From a checkpoint of a small mixture-of-experts model trained on Wikipedia: 8 layers, width 128.
Below are experts of layer 2 (counted from 0) of a mixture-of-experts language model. Rows are named router (the router's row for the expert), gate (a neuron's input weights, with its number), up (a neuron's input weights, with its number), down (a neuron's output weights, with its number) and show model dimensions 0-127. Each number is 128 + 24 x the weight over its row's rms, rounded and kept within 0 to 255.
After each expert's rows: "raises" lists some tokens whose logits its average output raises strongly, later layers aside; "gets" lists some tokens that make up at least twice as much of what it gets as of all text. This comes from a sample of Wikipedia text that the model never trained on. Tokens count by the router's weight.

# expert 33
router [ 86 169 142 124 137 119 116 112  95 113 137 132 131 184 164 179 133 123 145 106 156 142 148 120 115 150  88 137 114 104  87 131 138 144 167 119 132 129 149 135 142 107 129  99 119 139 148 121 109  96 148 121 116 148 136 131  95 138 124 113 141 126 111 140 151 107 108 104 154 106  96  87 120 177  74 131 136 166 147 155  79 155  86 131 172 134 123  98 146 104 169 175 129  82 119 134 100 160 174 146 118 106 133 126 174 147 117  83  96 128 133  78 123 125 144 144 126 143 115 111 104 119 152 150 117 141 134 129]
gate0 [124 127 106  55 104 164  92 114 119 139 139 125  96 115 115 106 151 133 131  81 116  67 154 146 157 107 141 135  94 118 119 147 156 129 132 114  98 148 166 130 145 151 127 122 100 154 119  91 143 130  91 182 132 156 145 133 142 154 136  88 139 144 152 113 123 152 143  84 141 135 128 150 159  88 156 129 136 112 133 106 103 121 125  98 153 162  82 131 144 147 125 137 118 190 154 108 114 159 152 108 148 137 136 111 113 106 118 166 106 127 140 137 133 140 152 121 123 158 154  96 170 144 135 105 138  82 157  97]
up0 [119 131 105  41 105 110 102 105 122 120 141 157 128 123 118  87  94 121 170 151 133 112 158  85 155 100 126 125 130 126 110 124 123 122 137  82 105 115 139 154 144 153 136 153 159 169 141 137 124 161  84 150  92 114 116 110 140 113 114 112 130 154 119 124 123 138 130 113 153 129 128 111 129  73 140  82 125 160  86 125 120 163 150  97 128 145  89 146 158 125 131 120 130 148 141 148  76 113 154 134 161 169 126 123 118 128 108 164 134 138  96 120 136 104 141 112 175 178 164  93 156 121 135 143 136 114 167 122]
down0 [141 103 125 119 186 131 127  67 136 131 109 136 164 125 150 147 161 112 120 166  94 107 149  64 102 147 134 145 122 117 141 114 137 119 164 118 121 166 151 113 127 100 120 148 139  80 125 153 125 102 173 118  76 132 104  98 118 145  96 154 122 104 123 139 127 167 110 135 119 134 102 117 120 123  89  71 149 100 128 150 123 156 132 121 116 150 160 101 132 136  97 127 135 136 132  98 105 113 133 118 152 116 128  98 125 121 141 146 151 124 109  94 155 126 146 114 122 111 139  68 123 151 110 138 197 107  79 102]
raises: "ra", "ri", "rip", "ret", "re", "r"
gets: " K", " st", " St", " T", "K", " Sh"

# expert 8
router [101 119 124 132  93 155 136 127 138 150 124 126 153 126 156 171 134 122 141 123 170 133 119 115 135 126  65 103 140 154 124  95 152 164 109 106 130 115 133 172 117 100  74 135 117 129  97 143 138  98 138 122 138 115 126 201 139 125 141 114 150 138 130 130 115 127 142  92 122 112 147 122 120 112  84  67 132 130 161 129 142 148 109 107 101 128 127 126 154 112 141 118 130 107  83 151 110  97 156 164 123 162 119 139 148 108 108 137 122 135 123 144 131 129  76 135  94  90 100 146 134 170  85 193  84 145 115  88]
gate0 [173  88 143 118  82 144 129 156  96  92 132  92 138 148 154 116 104 120 166 162 115 155 191 145 151 136 120 160 131  91 132 101 130 129 133 121 115 147 151 107 109 111 115 147 110 118 137 166 155 143 114 127 196 154 148 141 135  95 130 119 161 123  98 100 143 122 157 141 154 112 156 114 128  67 175 135 109  72 121 154 169 139 143 117 146 146 141 115 119  98 141 115 125 111 116 154  98 156  95 147 149 134 164 115 128 121 113  98  83  93 149 139 130 113 136 135 119 152 115 165 123 108 125 114 115 109 148 106]
up0 [114 165 136 157 155 173 132  91 149 126 114 126 134 136 135 105 158 130 112 151 137 144 128 164 144 131 116 108 113 116 116 120 120 142 121 117 123 126 140 128 116 110 132  79 130 101 132 108 117 136 136 139 131 113  86  82 162 113 150 156  83  96 145 101 129  78 111 149 158 153 120 132 140 193 139 172 128 142 144  79  99 135 146 159 122 110 155 152  91 162 165 114 118 132 136 119 114 133 137 127  94 178 119 148 105 136 117 183 128 207 105  87 101 117 138 145  85 118 142 124 134 103 138 102 125 142  99 109]
down0 [159 118 126 122 145 128 114 130 111 119 103 134 118 125 169 136 111 184 121 141 141  82 132 137 157 134 107 119  93 152 164 110 107 133 162  91 139 113  86  95 129 189 147  79 116  77 124 135 122  97 160 164  77 118 150 162 114 109 121 155 112 125 151 117 142 118 143 131 128 129 168 104 145 134 146 160 127  85 124 103 145 161 166 123 162 103 157 120 158 139 100 146  99 160 121 101 104 127 125 138 113 128  71 132 103 158 117 127 128 128  88 112  98 155 152 161 120 137 146 121  95 127 155 127 108 113  87 115]
raises: "\n", "\n\n", "her", "ed", "ky"
gets: " |", " |  |", ") |", " |  |  |", " | S", "a |"

# expert 63
router [113 135 127 122 160  76 145 173 133 132 151  82 155 129 150 156 212 133 150 124 133 139 133 118 166 175 105 126 129 140 125 125 101 149 132 104  98 126 161 124 119 108 121 148 114 127 100 120  92  95 121  90 133 143 142 147 134 135 105 127 149 147 127 112 175 100 149 110 135 117 127 108 104  99 103  90 102 144 134 133 114 183 111 112 155 141 118 110 125 131 134 148 122 105 141 135 161 129 157 148 120 154 100 141 128 143 122 127  95 139 140  94  86 225 122 152  95 114 143 112 104 135 138 144 113 146 122  96]
gate0 [ 90 144 135 128 143 124 118 124 107 114 163 100 117 160 153 184 184 116 161  92 185 152 118 144 125 126 155 126 140 169 128 138 122 156 107 130 127 119 132 124 141 116 100  90 143 132 135 137  94 129 102 145 145 136 100 124 112 146 101 142 169 140 118 124 131  92 150 126 138 114  75 111 176 122 102 112 116  83 114  89 129  93 121 120 147 148  70 127 120 130 139 128 115 145  81 190 117 101 109 123 135 130 124 126 136  86  66 126 110 156  90  85 159 161 134 121 119 125 136 125 124 149 124 157 145 102 128 126]
up0 [115  85 131  94 158 150 131 127  88 105 113 106  79 111 139 137 131 104 147 136 117 103 117 142 113 122  89 116 144 114 179 163 116 122 131 125 112  85 150  95  77 151 116 174 106 130 142 120 141 137 154 114 147  88  84  93 125 120 114 128 126 128 161  87 138 150 138 112 151 137 125  71 145 134 149 118 155 178 124 146 143 102 103 105 109 154 130 157 135 140  96 136  89 104 124 117 138 144  89 119  86 113 140 148 130 103 105 143 131 111 117  85 157 125 148 108 130  88 119  94  77 146 139 113 129 180 109 147]
down0 [116 111 109 123 109 158 138 129 121 132 145 107 110 135 149 145  76 159 181 127 144 140 132 118 134 135 132 139 109 150 117 132 133 115 186  94  80 161 160 179 113  77  90 111 120 117 117  99 163 138 138 173 121 130 120 149 140 123 120  75 165 127 138 128 125 145 129 144 112 127 142 136 120 110 130 149 173  98 163 110 105 149  99 108 124 125 152 123 142 124 119 125 156 138 143 156 103 122  86 184 116 136  89 173 108 132 155 164 132  91 117 129 134  98 140 139 156  86 181 106 143  84 117 103 112 127 106 146]
raises: "cel", "q mi)", " | Succeeded by", "ç"
gets: "–", "0", "st", "R", "P", "ard"

# expert 16
router [109 124 126 142 117 118 129 164 166 143 103 107 150 150 191 153 162 113 124  71 137 145 116 114 153 105  61 100 158 145 126 114 109 115 129  93 130 114 203 127 122 127 116 112 108 152 157 129 118 144 144 105 146 125 123 183 131 128  94  98 146 137 136  90 165  77 107 131 130  90 136 119 125 147 129 118 148 154 155 112 135 103 120 130 138 163 119 118 126 109 140 138 118  92 130 171 121 113 170 124  92 128 137 157 126  97  94 134  98 130  97 107 127 140 110 122 145 134 152 134 101 137 127 144  55 152 130 137]
gate0 [ 72  99 156 122  77 124 140 105 153 108 150 126 113  85 121 135 147 133 148 141 144  98 136 153 134  86 148 162 166 118 142 145 101 164 129 104 136 124 114 136  93 132 122 118 130 105  67 168 154 120 123 152 124  60 131 131 107 126 128 145 131 114 105 145 126  99 112 160 138  77 107 103 176 142 113 107 142 153 124 150  74 136 135 111 112 100 131 125 130 146  97 152 103 150 103 132 168 147 124 107 117  94 147 154  94  97 120  85 121 146  91 154 102 147 138 171 142 150  95 144 124 145 129 115 121 141 135 108]
up0 [101 151 147 145  75 134 144 146 127 114 174  98 156  89 180 129 132 120 148 125 110 132 156  70 112 179 131 126 126 103 168  90 101 158 112 159 142 110 124 132 100 135 149 150 159 136 104 121 113 165 103 109 134  90 128 127  97 140 141 184 131  87 125 113 160 127 104  87  94 105 100 113 150 131 155 133 114 131  97 164 137 128 141 112  97 107 118  98 121 147 156 116 104 148 123 141 131 112 135 108 111 124 116 140 104 156 134 130  90 137 137 167 158 130 152 161 137 134 114 104 107 153 155 153  93 165 104  93]
down0 [104 123  94 120 158 142  97 131 141 138 107 128 141 104 154 147 133 137 109 125 132  91  98 126 121 181 131 136 143 148  82 116 129 163 143 152 148 142  96 137 118 124 108 111 169 117 154 127 147 146 102 151 136 184 185 113 168 139 122  86 144 107 116 122 141 154 147 142 102 170 145  86 152  93 140 103 113 119 133 148 107 102 111 124 136 158 159  97 169 148 137  76 107 137 115 111 107 129 153 100 149  99  97 117 173 102 115 144 124 144 124 129 101 162  78  98 149 125 184 135  82 133 112 111 142 134 114 118]
raises: " same", "or", "ory", "ories"
gets: " the", " of the", " The", " in the", ", the", "The"

# expert 56
router [107 140 159 121 145 114 125 125 111 147 141 158 145 159 165 147 106 139 152 125 137 145 105 124 116 127 121  90 140 129  86 135  99 180 118 107  98  91 143 121 124 136 115 122 121 140 126 126 109 137 132  90 161 131 122 141  89 161 131 102 111 173 120 126 142  92 113 126 194 148  69  94 133 119  79 110  99 125 204  99 129 156 146  98 132 137 114 131 123 126 140 146 140 101 153 124 118 144 177 171 129 122 154 137 172 130 123 139 112 152 114 108 107 144  97 128 135  97 124  86  87 138 137 122 115 187 102 127]
gate0 [113  99 135 133 108 131 137 138 108 122 139 107 121 131 143 147 142 168 115 127 152  96 163 182  90 164 119 118 136 142 166 161 179 125 111 168 117 127 177 125 120 130 130 156 126  98 126 104 125 132 131 153  94 143 123 103 145 175 146 108  89 166 134 149 100 109 193 104 131  80 148 144 142 158  96 124 139 151  92 145 139 136 145 110 135 138  73 102 123 137 107 152  99 146 145 135 120 134 144 136 154 142 114  96 123 105 115 121  99 124 114 127 129 110 195  93 107 150 111  74 116 156 108 125 111 117  93 121]
up0 [ 99  85 121 169  95 126 166 128 121 144 137 129  93  85 153 120 121 115 177 143 158 153 114 158 111 125 123 157 151 131 157 125  95 101 128 102 133 109 153 131 125 133  83  92 130  86 119  90 112 128 108 134 139 128 117 104 105 105 142  83 140 121  97  98 127 138 109 160 122 124  93 134 153 141 157 121 156 138 103 121  98  65 143 101 156 128 112  90 110 131 190 171 130 167 154 119 130 152 125 158 147 158 129 108  96 111 127 106 104 135 103 103 166 107 158 179 144 142 132 148 119 122 144 120 101 134 112 115]
down0 [124  90 138 123  98 137 138 174 117 145 177 118 116 112 144 148 120 150 129 117 149 149 102 146 118 102 108 134 152 128 154 178  96 129 135 113 156 133 133 151 143 124 152  73 100 173 149 130 110 144 100 111 160 128 171 161  81 107 158 167 117 137 129 137 117 113  82 160  91 110 155 148 116  94 153 113 162 129 127 115 102 103 150 142 134 123 128 143 108  95 129 160 150 138 143 113  89 139 150 127 152  84  93 145 106  87 164 128  88 133 102 164 131 144 123 152 123 120 151 144  80 133 131 110 104 175 102 145]
raises: "ar", "ig", "ak", "ach", "if", "ast"
gets: " Re", " Mar", " E", " Man", " El", " La"

# expert 55
router [113 135 127 121 160  76 144 173 132 133 151  82 156 128 151 157 212 133 150 124 133 139 133 119 167 176 105 125 130 139 125 125 101 148 132 103  98 126 161 123 119 108 121 148 114 127 100 120  92  95 122  90 134 143 142 147 134 135 106 127 148 148 128 111 175 101 150 110 136 116 127 108 104  99 103  90 102 143 135 133 114 183 110 112 155 141 119 110 125 132 133 148 122 104 142 136 162 128 157 148 119 154 100 142 128 143 123 127  94 139 141  94  86 225 122 151  95 115 143 112 104 135 139 144 113 146 122  96]
gate0 [ 92 119 129 125 146 127 128 106 101 117 140  97 105 133 204 118 122 135 100 144 123 141 154 113 124 155 146 111 158 137  79 109 109 137 151 123 100 161 147 146 102 162 111 122  97 105 128 145 118 122 122  81 176 139 108  94 125 122 146 146 105 136 115 126 146 120 151 131 171 146 106 106 165 121  89  51  74 194 136 134  96  85 120 122 124 167 114 118 112 114 141  91 119 118 123 106 140 119  96 150 154 148 104 130 137 129 147 111 111 110 120 153 118 144 121 114 128 123 136 153 146  91 100 132 140 132 181 109]
up0 [116 141 159 152  94 139 145 155 143 124 132 114 162 139 116 122 176 101 118 156 147 169 137  96 129  96 126 126 114  97 115 152  85 169  94 141 108 128 149  96 130 168 144 128 184 106 114 101 144 124 185 179 130  94  92 114 110  98 130 172 112 170 148 134  80 123 132 121 118 107 136 145 104 108 158 127 114 131  70 134 126 145 126 143 107 134 158 107 122 117  96 125 150 149 110 152 120 144 147 141  68 113 143 133 125 128 156 121 152 143 134 122  86 134 145 120 117 169 115 162 109 114 123 133  81 132  99 103]
down0 [114 147 144 100 138 131 124 100 134 123 156 108 188 136  92  87 129  98 110 149 123 118 159 156  96 100 145 151 133 124 121 131  97 115  79 118 132 113  80 142 151  91 121 117 124 131 110 123 109 127 150 140 122  86 162 121 110 127 176 145 114 126 144 124 153 119 150 115 120 125 130 143 133 124 139 122  93 141 124  80 141 144 128  74 196 136 119 128  98 175 127 130 129 175  83 157 146 127 114 117 172 114 124 133 119 155  97 123 119 148 107 113  81 133 131 142 104 181  83 130 130  74 158 117 114  94 116 124]
raises: "ions.", "e.", "ronze", " whom", "claim", "aur"
gets: " W", ",", "\n\n", "ang", " D", "-"

# expert 11
router [100 125 138 124 157 154 140 127 125 126 109  86 125 105 154 150 156 157 145 138 132 138 142 135 159 129  97 128 153 115 127 122 168 152 139  99  98 133 174 145 129  93 125 109 105 106  76 156 100  59 148  96 136 127 122 152 166 131 113 150 140 132 105 102 164 107 138  82 134  91 104  95 119 113  93 138  80 171 152 162 112 144 113 109 186 125 122 137 110 126 129 135 130 124 128 145 162 137 167 156  88 180  90 131 115 132  98  85 110 159 142  99 107 170 110 141 117 112 140 145 132 136 127 138 132 132 138 111]
gate0 [ 98 181 139 122 140 132 153 122 132 152 140  89 125 162 156 108 128 117 137 170 165 122 148 148 122 126 104  85 149 122 100 164 134 104 127  90  91 122 122 128 140  92 127 100 154 171 109 161 155 125 165 126 166 123 118 157 147 132 118 145  98  89  72 143 134 130 119 149 114 146 109 136 148 109 159 148 101 112 152 125 134 178 132 128 112 122 123 116 126 129 152 113 129 141  86 135 130 134  96 139 160 128 139 158 101 155  92 113 152 147 117 183 137 128  88 119 208 123  92 136 129 154 118 150  92 153 142 135]
up0 [181 119 115 119 127 111 111 123  67 121 121 143 162 144 159 144 119 117 116 139 115 120 123 149 184 144 168 143  70 133 103 163 159 127 129 140 151 144 143 151 129 146 126 143  95 172 187 111 126 133 138 169 107 117 129 103 123 120 152 147 107 157 133  92 128 151  91 104 124 118 162 142 111 156 177 134 138  96 142 136 148 141 101 141 151 154  95 164 148 179 166 114 100 125 144  95 105 107 112 154 136 114 153  96 138 129 137 155  99 131 105 173 115 124 143 110 154 146  88 149 119  98 126 142 149 113 102 129]
down0 [ 79  90 124  85 166 130 120  96 134 126 140  89 157 144 153  88 108 106 124  84 174 114 127 101 146 117 130 108 166 113 144 123 102  88 164 114  96 150 130 149 156 127 145 104 155 107 122 135 143 120 150 113 138 147  94 125 137 156  95 163 107 155 118 125 144 114 121 103 128 121 112 124 119 101 157 127 160 145 143 126  84 152 128 145 144 115 138 105 144  97 177 139 180 104  98 139 135  99 162 138  98 141 116 133 109 147 130 144 169 111 125  64 150 156 157 125  97  95  96  96 109  98 145 126 142 159 141 131]
raises: "ing", "ed", "er", "ers", "ing "
gets: " form", " design", " own", " support", " play", " head"

# expert 39
router [ 99 160 155 152 141 112 124 171 134 121 145 113 137 114 121 143 152  92 142 133 110 144 150 132 172 143  91 111 101 130 119 111 107 176 129 105  72 140 141 110 127 120 114 101 134 132 120 117 151  94 171 142 144 119 157 176 131 153  88 130 122 162 131 105 117  95 120 115 117 107  85  71 129 126  95 141  81 158 133 167 129 150 133 145 104 126 113 119 138 111 119 128 125 119 140 147 160  98 196 187 138 128 114 132 165 135  85 103 111 137 149 126 113 138  98 117 115  83 140  83 142 152  92 142 119 143 112 141]
gate0 [ 70 118 169 103 114 148 136 134 140  95 145  79 130 132 150 157 110 127 141 103 121 129 153 121 126 102 129 171 132  91 104 125  94 109  90 166 139 119 164 107 134 156 114 135 131 144  69 137 179 103 120 173 166 128 136 140  98 119 102 102 136 118 124 105 125 105  83 172 144 123 112  84 105 118 156 158 104 141 118 121 154 133 160 123 106 134 129 119 117 125  93 138 128 105 132 133  79 111 120 125 177 113  92 168 162 107 120 108 149  86 166 120 124 109 113 109 154 116 154 157 130 138 131 129 124  90 149 106]
up0 [105 176  90 101 122 134 135 150 130  97 134 142 122 169 106 119 107 141  69 131 153 124 124 128 123 155 150 125 126 112 144 110 106 173 100 101 163 106 151 119 119  82 179 153  88 155 143 127 104 128 151 141 151 137 124  85 114 148 102  90 109 103 127 128  97 121 127 141 172 163 100 128 131 112 144 112 145  96  93 119 156 111 140 180 121 148 143 129 132 140 121  66 126 179 157 168 116  73 142 130 154 120 134 140 129 134 153 140 108 171 116 100 112 141 160 141 146 128 134 161 133 131 104 116 140  96 153 129]
down0 [132 121 102  72 122 109 134  81 107 121  76 129 114 125 101 127 130 151 172 135 130 128 124 117 107 141 124 148 118 132  93 129  57 120  87 152 120 135  94 111 143 160 125 114 178 133  89 148 170 137 133 122 134 158 108 112 119  87 111 160 136  98 121  74 105 130 113 182 101  90 153 128  97 147 141 124 123 136 127 126 129 139 127 168 102 112 153 143 118 151 107 140 146 142 109 138 163 171 103 146 118 138 104 150 120 145 120 151 141 161 139 116 165 128  59  95 127 173 127 124 139 124 144 148 150 109 142 116]
raises: "ap", "ig", "ar", "ac", "i", "an"
gets: " l", " r", " fl", " tr", " pl", " gr"

# expert 18
router [113 135 127 122 160  76 145 174 133 133 150  82 155 129 150 157 213 133 150 124 133 139 133 118 166 175 105 125 130 140 125 125 101 148 133 104  98 126 160 124 119 108 121 149 113 128 100 121  92  94 122  90 133 143 142 147 135 135 106 127 148 147 128 112 175 101 149 110 135 116 127 108 104  99 103  90 102 144 135 133 114 183 111 112 155 141 117 110 125 132 134 148 122 105 142 135 161 128 157 148 119 154 100 142 128 143 123 127  94 138 141  94  86 225 122 152  95 115 143 112 104 135 139 144 113 146 123  96]
gate0 [151 141  92 125 126 132 166 138 161 170 130 128 110 159 144 147 130  80 128 129 126 147 112 147 132 147 144 128 133 133 136 128 151 114 149  89 133 140 150 127  89 144  59 103  93 129 127 134 128 100 114 130 156 138 128 175  83 127  77 122  61 137 148 111 137 130 145 107 150 125 174 107 112 107 139 133 119 188 134  99  63 129 128 131 157 133 133 141 140 119 144 126 160 139 132 128 149 171  98  96 157 135 122 135 113 100 109 173 136 145 111 128 123 131 141 206 144 121 112 121 103 135 137 170 127 141 102 127]
up0 [ 95 112 103 104 166 138 128 135 128  96  92  97 169 113 145 118 119 106 133 147 122 150 155 168  72 143 139 162 105 131 150 151 132 110 105 119 114 130 102 132  98 107 146 122 136 122 146  76 154 132 183 131 130 126 134 111 118 148 132 122 128 160 129 109 133  88 134 100 181 101 127 124 158 141 100 128 103 109 124  89 146 113 122  69 119 122 128 160 163 128  86 125 141 144 133  96  68  72  99 163 125 115 162 122 155 127 139 102 135 107 116 135 135 118  73 141 103 139  98 102 150 115 132 129  91 154 107 115]
down0 [157 135 123 119 108  93 159 153 127  93 121 111 119 125  90 110 111 138 110 134 110 131 102  59 106 165  98 135 141 117 125 155 117 112 133 123 114 150 162 102 117 153 127 129 186  79 100 112 100 138 139 190 111  88  97 145 106 140 139 139 114 142 100 108 129  93  92 147 122 131 105  68 115 130 169 138 104 122 136 159 158 129 148 154 130 162 147 120 141  86 116 126 128 108 140 132 117 164 102 138 116  85 132 145 141 122 155 168 137 139 100 105 136 129 171 144  99 105 112 119 134 138 115 106 162 118 182 103]
raises: "VID", " Win | ", "q mi)", "N/", " °C", "va"
gets: "'s", "–", "==", " his", "|", "th"

# expert 20
router [138 148 143 156  97 156 150 153 173 144 134 121 134 114 127 143 172 118 116 123 133 149 134 119 151 120  79  63 107 124 134  83 172  91 147 123 111 123 148 151 133 164 102 119 146 122 154 142 125 108 175 107 146 170 138 133 136 116  86  99 190 121 116 143 113 123 146 139 115 128 143  47 101 135 133 108 115 160 183 158  95  94 109 128 127 111 113 103 140 111 111 141 126  69 128 138 141 113 139 136 123 122 155 127 151 157  90 144 106 126 105 117 138 155 150 128 113 151 126 109 107 160 121 137 104 152 134 105]
gate0 [129 167 135 159 139 152 122 105 123 153 136 182 135 124 115 114  84 120 114 100 120  87 112 165 158 119  82 136 108 154 152 145 142 175 130 158  92 178 166 144 138 132 101 151 118 137  96 125 120  96 121  84 150 132 137 116  83 160 124 147 115  83 130 141 144 113 146 109 140 124 139 149 157 112 189 131 120 129 121 123 113  90 126 148 138 124 130 148 124 111 138 133 142 143 106 172 121  98  97 142 109 111 153 147 109 135  98 175  77 124 121 129  71 146 124 118 126 161  90 131  88  98 118 137 145 155 152 141]
up0 [ 99 123 139 134 150  93 143 151 137 118 148 170 151 142  93 108 160 155 135 143 137 157 139  96 152 107 158  61 112 128  98 133 122 128 115 156 122 112 134  98 131 116 145  91 137 116 105 134 140 157 124 107 110 183 135 116 141 118 128 109 179 111 124 137 150 124 120 112 130 155 119 158 108 141  84 142 216 150  89  83 121 150 169 130 150 128 128 153 148 172 116 116 140 128 150 103 120 133 165  92 117 146 132 133 100 111 120 144 119 134 113 106 115 132  98 156  83 131 145 152 118  99 113 129  94  77 152 154]
down0 [158 109 142 132  87 152 152 107 101 156 110 158  99 134 140 162 156 145 149 123 134 135  93 112  90 117 154 104 163 155 106 116 129 158 106 142 124 132 157 130  94 159 113  98 112 157 150 179 153 172  92  93  86 119 147 150  70 164 119 137  99 140 108 105 172 146 150 150 158 114 130 121 114 137  72 105 138 133 107 141 119 123 183 105 135 123 129 149 119 148 154 133 138 149 133 127 148 115 146  83 107 135 117 171 123 109 121 145 158 134 132 133 104 158 106 158 162  93  92 137 146 108 126 125 119 155 101 111]
raises: "alls", "urr", "ann", "ond", "ill", "arri"
gets: " B", " b", " s", " m", " c", "B"

# expert 26
router [139 118 144 120 151 132 139 117 141 122 136 127 148 116 170 133 158 130 118  57 152 160 173 124 121 104 128 110 127 130 130 123 108 118 141 111 108 115 158 158 120 101  81 102 128 117  86 113 152 134 100  82 114 100 154 136 107 132 100 120 155 144 129 136 150 113 150 141 146  96 135 112  91 110 133  42 119 143 131 131 115 146  96 119 152 148 110  83 147 133 150 164  97 128 111 130 169 159 122 128 123 111 151 159 143 138 111 114 109 142 150 132 122 152  64 167 143 114 151 140 101 124  68 130 106 155 108  85]
gate0 [134 138 148 122 159 173 116 113 153 123 107 144 146 128 119 115 118 139 131 131 114 111 148 143 107 149 120 140 169 117  98 115 122 121 152 146  88 159 110 142 120  97 151 164 135 132 134 131 126  98 143 140 122  87 111 116  79 121  61  96 116 144 115 149 116 141  76 128  90 124 101 146 145 117 128 133 135 122 102 116 107 176 110  99 135  92  68 131 123 147 154 179 106 157  85 168 126 205 134 118 118 146  93  90 135  99 151 133 134 125 149 150 127 119 160 101 123 122 146 141 159 136 130 121 120  99  80 154]
up0 [156 166 100 122 142 151 116  79 111 114 132 142 139 156 146 141 114 135 142 121 108 129 191 123 155 134 111 126 157 124 112 151 115  83  92 119 140 181 100  98 152 120 115 140 125 153 137 131  89 151 154  96 157 109  87 147 125 136 108 155 117  92 150 139 101 121 118 124 166 150 125 102 136 111 104 156 147 158 160 102 156 127 138  62  82 100 128 139 138 126 111  77 124 172 133 103  80 134 167 147 170 155 142 120 134 126 143 127 125 126 111  92 139  98 132 149 137 129 172 110 139 122 117 125 120 128 122 178]
down0 [112 156 191  86 126 123 141 128 121  99 128 143 140 142 154 110 110 151 172 129 121 132 107 152  96 170 136 106 145 101 115 104 107 101 149 112 115 128 112  82 134 166 109  73 105 138 128  72 143 117 132 162 127 140  77 150 181 109 118 167 110 115 110 150 113 175 142 130 133 145 102  93 140 130 135 119 150 124 127 122 184 124 110 137 148 114 108  84 101 100 131 141 125 104 111 123 112 133 112 122 163 121 156 116 136 147  83 125 166 161 129  98 113 179 116 154 125 128 111 155 111 133 175 132 112 124 119 147]
raises: "\n\n", "\n", ",", " ("
gets: "022", "018", "019", "023", "015", "021"

# expert 4
router [103 164 143 121  98 135 126 141 155  99 127 141 100 116 159 147 131 124 139 108 152 136 116 101 128 147 147  78 176 138  92 129  93 117 156 116  64 155 165 130 130 147 110 160 123 128 150 139 121 121 184 121 174 144  93 131 108 152 106 134 158 142 139 124 142 121 120 138 125 140 104 112 136 119 123 102  80 117 167 112 123 126 127 125 139 116 112 113 124 121 162 158 143 116 145 151 142  99 181 185 133  92 136 145 170 131 123 164  70 135 101 108  85 106 140 149 122 102 132  85 104 142 141 120 103 164  98 110]
gate0 [ 81 108 135  92 116 132 125 151 136 142 173  93  99 108 136 123 137 148 152 107 102 159 132  95 106  96 141 117 200 153 159 150  89 106 122 164  96 112 145 102 128 107 121 140 128 100 182 147 166  91 130 127 156 145 119 106 142 155 109 109 144  86 122 133 127 117 146 141 108 118  69 118 135 130 121 117 117 160 123 129 119 101 119 151 123 109 119 140 149 131 134 125 146 111 153 133  99 157 102 172 125 107 132 155 112 147 101 158 187 156 110 119 161  90 140 164 163 115 122 182 149 137 139 132 136 149 102 127]
up0 [128  91 156 135 123  97 148 119 129 102 126 161 162 175 147 138 106 130 174  97 158 128  89 107 150 106  80 142 119 153 136 105 129  98 163 135 132 113 123 107 144 111  98  95 112 178  94 162 118 116 148 129 122 127 124 112 149 105 120 122 166 138  93 126 145 139 135 120 154 143 172 151 118 139 114 157 178 140  92 117 172 162 139 102 177 116 133 127  73 131 130 114  95  93 134 132 139  98 130 145  97 105 146 100 104 114 153 104 107 150 188  96 112 161 134 103 113 149 121 103 133 147 120 144 136 118 161 126]
down0 [143 122 120 154 125 109 131 138 119 121  93 125 153 148  83 155 150 153 118 138 125 117 135  91 130 135  65 135 159 149 171 111 136 121 106 133 137 139 114  62 133 118 117 104 144 165 132 114  93 166 155 114 113  86 117 147  97 161 113 140 132 132 162 140 157 155 164  94 130  97  96 117  84 129 133 157 142 115 114 107 125  86  92 122 100 130 135  67 147 135 123 157 125 111 137 102  83 104 135 125 137 176 150 104 136 112 110 131 126  79 123 111 134 118  96  83  97 132 131 136 132 160 166 138  88 117 151 107]
raises: "ra", "r", "b", "ir", "ach", "if"
gets: " Al", " G", " Ar", " Br", " Ad", " Gr"